Experts of a small language model.
Experts: 64 experts in each of 4 layers, 288 ReGLU neurons an expert, 2 picks a token.
Training: 1017M tokens, 4003 steps.
Below are experts of layer 4 (counted from 0) of a mixture-of-experts language model. Rows are named router (the router's row for the expert), gate (a neuron's input weights, with its number), up (a neuron's input weights, with its number), down (a neuron's output weights, with its number) and show model dimensions 0-255. Each number is 128 + 24 x the weight over its row's rms, rounded and kept within 0 to 255. Numbers have three digits each.
After each expert's rows: a language model's description of what the expert responds to. This comes from a sample of Wikipedia text that the model never trained on.

# expert 36
router:162150089097101136147154097097080148102088094133142097101141168162127167118098100112110077161162169109104137095117113109124154099126114094125155161164145116120123117102132111153162141147154151170139140068110147104095085130114133163129151117174085109119139125110146124105104124177107127135142154104150157148149129116149087097141097152119130082173098144154113095148098110146101147166151145088127111145151130149114137142101154100104112128106107147108139147107107141126140154132127113146147173153146163106103101137141110123093147115105107134100152119091105159108143150112081153147113106075133144127111135105127130147129102097115112124153148112155156117162142096143096123171115111137167151108138138161147146109153159155127155148104110141113107147160155155146151151150134100
gate0:138163150124149142135166149125113171106120131174087144090113122120166156128128092140162131148157091117118112088107046142126123146125114158095153113093116144170139138105143166138150133122144136146144149183137166109117146135135128131136182150164119108133164148171082123118133109157167132122119130092136116140163112163112133106143088165150140135084150163121115110150087127128134168136150134125147159117121138116132130140119108140120129134129109114110144135104118165088134126133166148142163137179116076089128141093121111129122105130146122138151147110126128122144139142116143151153115060080143130126095165116120143167082151148183135151105111090121166113123087102134120100125108086100162135127121127148148138155125128143126134156143119158107096155136112124195176119164099138
up0:124133134134149162118112123116140168119110120146118157093136117112145163150097096136137131128167111119123153145136045139128134142138046109118111146109138130172149132133121111121159131146127084123106171173173140106159157168088123145143150138146146113126168137142118090120127109147147141106141131128163137102147106136145114127143100129138116140150096110117085118134090119129141173115142151139131127104130119110141110120157122134156168156113097105121151147131116138106081127120153131110143161181118091104123149070128116099138097088170099115141143111151148106129127104083109086161139119075129104139102170118140151161110121158176124148110097110146168113126146138131138095107118113094161137103158116127123094169136130140101142117140114143102105166114090119183172100140062151
down0:167115149086149117133135149146109074140158149094138164141114136159101117130116101129116136118145146132140105162093178123113123109138125121136114149130124144139147151161121110102112145100122117088107126134094129092106100105146113127121133131119138121144156156130043127125140127152140129123134143137130172113130102118099142164109076130151119156151121122147150106091156135131118130140169101109097108120155129174170152132091105137127076117104140102125106102151137162129173153148158137097122105126087149116125121153129103136119133142134157110182138162110151135161116105125114088092113163114148127094107141158118114143140200163157117141116119147132149139165113145135099178145095151101089133095137153133149122151084140172171100130118125091151180072140115090107099167147173116
Description: Articles, colons, digits after numbers

# expert 3
router:142156092092100138138147084098071144104091075133147094099151165158125176110096114110102074153156158105091144090125111130096163108113130093124161170155149100124119114097135092150153125119154148160144131093086159112098107137119136152131143115169100093120147128124155122115110116157120129119138162119138136147151128096148086104146091166134123103163100152163110105138091108149094143146134146106132119158149136148105138141097148112085115129120117149096119150111102142113144146129119103157127156139158169107115086137142111110106149109102106133103150116086117150105148145110099165151104099091124142145107117116116154151137120099111129127156148104162149124170136101136083124179116122157174149103145143153150152114153149153103151147109103140116101124169163149152146151151137096
gate1:104155123152112126161176110155117138098118136138117097150151150125118153101104137157140116095143153104115130135148122106145091133139112108133118113133154146145145143114117131083089129136159120150156123149100117092121163093133142148105129110140153139125152142157070172150146085105161097103133166114128082132151158168149108111136141182113098120112154194136161173115131111083115140103113138184118101144080125114078137175109136127135101116127109135116131123107169115128114110144140120124102143090103123151105123135130110100148111112145103131167115109063142156152141158155155123159129154114091189180128129144142134133109083101102118138110147134110178117119135158108104143144118137144144163123122169123153121083098154119132118087140161120137098148103109185126084134099124133
up1:154108132128119128092139140070091104140155122119142154129142130113135107143158151084117164142121153167133133150125162113102137097130160183114135130117120120127076098117113108129157109119090134113133149105109151124118077136148152128157118133122105160144145123130109108133130143119099139155126123142145197115130116089080121132141113136123107123131128066104092087117168083162130162143129149064150159163167124150151119114139113158131142137099171134136126143177127076140134182131144163135119079126122080058136148136134158144111147120113141144121152104151141126109100059129131141112140123172132078117107149091111134129128147127137133094147103130152104138129165099128136132173140143156146058147132114135132153143166103129158152161139137141115155130138150105095145138131125162
down1:081087171145117104151122128120101134098093162133146120132102137125153150099114124132117132111147144150091131119139122080145109072087111148096128110119118115140125130096108107118100145155088133120183103150156171104128154128153119100166087113119134137140121122132130120113127117148129130091165114133152140165114119135161106139177127121135132152109139161136168094110138177091109112145076122167137087118138134132105146183144183122158122129140077121077146147093122123111111157083148100131143132176132138157085134084153120090139117106104094144110131165116147112116139115139090140133104138113124146085130147162132141134120137101113102119158113134103150146117132144081102112115110102149106129134093127130194088068118100123107111122175138132123132119141128185143155170123144106
Description: Word-start fragments, odd bytes

# expert 24
router:162167069096065132163154123104134147105103126121159115088152150120129205109113125132104124144152157106082157106125096137115139101103070112127150126128143074095082114117159068145126165160111136161103140112105132090110151104131150124135150175147100097115150090100176071118133122154114147152128151142159130143159169110127106122119119137152091109160125144135104134119130095129116133126170138107126135174172131155115171178103138103115111122135128149115119133113133162124142126125101111159127145134136130105133109171129105110135128112130131156092127109132148122130127140128117145140115113085120153139070121131093122156116124121102129146139141108139152120143119080132072183144112146118126142131150142179143133110144127149125135173100097147098102166170136141126130154139150127
gate0:165093137134190143105152132142138088075141132083159108128181132113117145104085135137085137116123090114136121117100121119074138135138188161134143113119078120104134143077159166121129120166111133147143132096113113181106164117104155127143123156110112131121144135147157144113112101166082141102140134133134095117130146166149088109135126123123099109134158108132128120133147091126143132149193155156103120152140140116134170119143133145130151163120119134131135115152128094135138176151112122128137130137157140096128133127176124085111138151151144171136103138097119113117099152148139124150128085093132117125119114143130101126159149121155163127105175110101113142123152123143183132130095168135120190122108154134114077141110106090146101118141079171157148115136135107097091156137156167
up0:159107128157168116144148107149105138143148139119142070103122105145102101148129105133095090131142137142181152103133147116101155115102153184099094129077099098149194109108130136118152126140130151131158131120132114124123166112131139113138141177159122124169152127111121094081118122075088131109100124150143106157108142127129119125201133124115174163138142078158149120106146109099112168108162120092097115079151146120135144163114151140132165122152123112142158131094121152161139164146118141124144071109149139111149123175143110122147154148159142107122180132143127149133109123153110122094132116155105103121117132089136110115133109111148116133119118139099102124154125182102115119101085154106097123129128109096117101122148145109155134100113141188118140098138163115091153077131130114
down0:128131143153088096142145112144088119098111105136121146119113158094146145137138141105123157120129143152113115101151088113083146115150135090127127136115193141144151128119151069142119154154139128128159120136126116122152142130106116120143148181096130114130125127119133136075183081143122130166150165098122110122148109119146132109116153187130156114122124107137134151131140154138111087160164166207157089111170137112157101109144092107113141163167074085102107162139102152162109105153124114119130128109116126112137153153113199131146192152109117136119132124122169139131143132120090176133118149127136121173131172178123114094099118118132132157143130121118126169129148145117122082134140169125116134132140120149088088119149090123124087118146154142118112159140108114146095137159134128
Description: Noun heads and plurals

# expert 26
router:134153125091114121128147123120132128110115110164163105094138148112153130112088110098092131153136128105131159132096098122133162103110115138109135138099157090115131093105150077134138144149123133118144143080118158107078142109156172128087166103136115117144160105089120102115117089166099166134140125146124143169119125095169113103145131141137141115161101148132140117148089115157110133128137156112161115130130142140111122140099189116134119139119091150133127117105146154112125133169112127126135157114135128086110109147155124138122172108076141180096145117144129136073120162084098125142095135124169189131087150138109137172084100119122111128153146112126141119176124133151123165165084147146149146117135154134138140091149128183105154128117097149131085172168128168156126115164111082
gate1:112160102100143134161090157159113141123112160130101142117084114098137149109117114132139110159115144121109120051151154140151099159088147097102105119115164129166165127112088100140137142105144087128124147151107126090117135128124124145154093117150121114083121109137146170117141084116176114118119121145115147127144147146161136086146172073120123079176134120117129177093146078172145093091110125130135093115086133074104128128112165152140127087115138123114106132153142113169143117106128160129152123150136121103124138110146157125120129109139126130137121144091140138158103146126118148109105106072090144124084114164131140140128115148110134171109131170136100100109127098133150121099172123141156129139078152125118092193135145124117118121129169117137128158122102109125157170094096136
up1:154139147177113169122149082133154147143132117114123090111127122124112132165156133144113114130117148109130148099125168141156128102159151120142119176161120126099130106154121142125164133106075115100123136075093140194115114120141150105122098161135094145133101121162164085141164149128134152138126127148139097092132155165186161127087082142181111132122123134094145117145115141099148124091151116127168166148103103129138176109145177084158143118069123172140105125137112150109106138115102124173104116108181121128108124086102144127119113143112129140111100143108109131128136155119133135125102153134126196171104114139136129142109097138151132132131090123148106146143152098127091150137109137160143141153129075150121080138141113182142145136137130099167095132142107124101115156138115133
down1:098092144153183135205158159145146137143127115134123131141109112140117122131113124127138143124151131121121110142134111123136119174129146121127160164113076105109129139141146158159132120097156160149124121176159118088133146111071089139104171131125164121155150127147151178123109155163150087112122133173122169156136133118109136140107106164131120160107133089159075101134118124099140104141128097132162068094080157128100111176177116107092133142124144142150130097186135111137118115116129145095189156171114118124104131101149132177109112090147110157126170142162129147128141138140131151105151143140109090148133150126127117148110109120164114131132151138170144157098132113142143105146151101134160123124118131140104144187154111119167092140107118115095160138135126103138154125151142157
Description: Line breaks

# expert 46
router:156142115118122173135155112059126145094100110126136107123151168141116181101106138126110119142139153106116167100133130099131142125112082084136150121123156093137124125119125115138132113160143119161117143090122165102121098123133134137130150148148082080121120140101183104116150109144135109129125204119139157138149175107120120123137105151178122112141118151128137122126094103165113171146139128116163085147169161142105152144111140100108078162127121131107149150067165163124128133150104130172126122140168141145119111164136116106113138107118127165086143107117134134128135149128083126164136136121123144116083098114117144123121103114120067119122146086146131106145158086145100154134112125124149155129133118165140144114156176170081173135093078140125139150139169143124140144151124086
gate0:142142109100160114137137110122118128130148113148168103192115168093114110153128119131129144093125124133137133108163128123095127077131129126097095133146165107070130123144136123155155130138135132131122129187137141173138136138137127130161136163187093126125106132123159173134137131111150119146127157104116150120133096106128091116126131112130170164132114121131124133124144119155074149124137125126150133117126142089112115139152171115073110144147112145175094133087120130157084153100135183163098168149156123107096119139111151133153143128133110189128086072118130093109135158105125155099120138175077103088147105093135149198122119134091125109126133111160136147111157128154116103150148146116162126147158086122131149142178165140139119113085119113143139098118161146128126175103114108
up0:130136102103136140124138130105146162112152115172150094165138157112121150127148175142133143069136137134143141120160136113134148097121150156108087127107137130063125142116122106131137165094166124141136137145131158161143132127106127102163110141175092107118122114114162159131101116108130112127128155100089137129160097117117101140164125140151137145158123123112105138111134113112114118172162130130161120119129132093104136126154171107106048157124101116157112151105117135151108157099109140144138181148147090153116106119078121116120133120135119189087105100139170057122140141105106152111158113150073104092122119108151134163141146122106130129143118160175135104137112106129112104135189135132155132118140088130122153163163155179138154128097103075117136101130165134110105173125123129
down0:188162112103151138089116153114133151143130148124107148083071137131130157085107115136093130123167140112127146134116115066143144139132167113163101147143116146117094127150154142128111109158121145135128126139130085163138099129127118185146163092120125110154106095113158136127172119099086121151160112127123086133128083146134119135109117144132107155103125126138133156126131120128132168128103164117073092070139133151157121154114092180147120125128177138149142139137128122126137111106080161117135154118111145162089148152166149132110125141149140101128153158096112110125141107114123117149156079115118116146124117119116114112126099083156164147139143093128125147122137152113152116101078153152131175158102090133054150120085103114174142155167124131094128123091110106167135140156133127
Description: Concrete noun endings

# expert 39
router:155156095093104151148140095094077149090092101143149095112150171144117174116101110105112080158146182111110144078117114126105154092117114095116158174169130102118131091098131119160165142142152158164138143089087158099100098129119137165112145121168083111118157126114148128119113111172118134135141154131150140154151131111156089121147097144142124084168105139171101092148093110130096140156146141100124117150148129149115136148111154100111113120106113136118133136098121141119134146140123111157139154152165144107103099154129108118099148123103133129103156111092090150106154149115094143146117124086148136142120118106130137154133107104115118116151149114146140131178149094149083137170108107140161151110143124164159135112157173163125147146103106153110100140162149154156145152153123096
gate1:115133103107128128136146109096107116115106145112165122133136140117085107110128134106137112119133145059104120139121120151128122130123095163089104119184121128123104145148100140157126140140126129152117101072120123097144116089138121152129121147096096136148099154149143131102071156153068143176141143090162154138119135118134112109121180113102144135131157158163156164169111119085114123162091129138130124131173145151135107088121120139121165156167104125116118103120165137112181130131100203154169145124100168126142109166111124106139129113091143136148107115124098138101130104104124148149130131145141095131154129130171117157110118140147119128177090137123137128172121153110149170152137111111114154138102153076170129084104126102138142116108136191120076129107170147143101113145103134
up1:109133119141131123098173123076140069095111139105136116173128113094118109121138160123143107114157132085084114133114141141141132154124130136133135129148123113129081180162113182127126154101098148142145121096085106124165115103144100154163078135118110142157151144127172136125087149146072147197117147135165152151134133144126142135114152138087123116141119148144140161150093136090115132165111130111111126114120150132104063116133116145132157153175112164129126135163165109120162132145107161170135106132103153181132153143086110084151129150089142130141101131147110146132164114090118142156138145142153142147122117133144086107133133169156106126139147118093144135129106122126142140160139091121128155183138140082127162091138097126131156136079124181134101108138160135133098115136114128
down1:135147156107131156083145135109120112121116135129152116163129143082160071111132133108154113153163122130139158092100106118183124097115134168163092140168125135136124145097137135136164147116165134144081135128168119119143124149118131192150101103138115151139151104147110127161118123179122132136117127172167134177119129093116155110150174111120119088122140144157109110107122126140120110145088118125120153144144111137113157134144167121126163149126136102157136085119126117117141134124092149138120150133144145148109106121144161130123130103094107154129098094168156113103095095167169097124093110136097138083060148161128107130104099122119151143092101157095106136111129159120145107100136185120128121084125123133125125131090082105129169147121106151164181096126084101159130132112135178
Description: Mid-word name pieces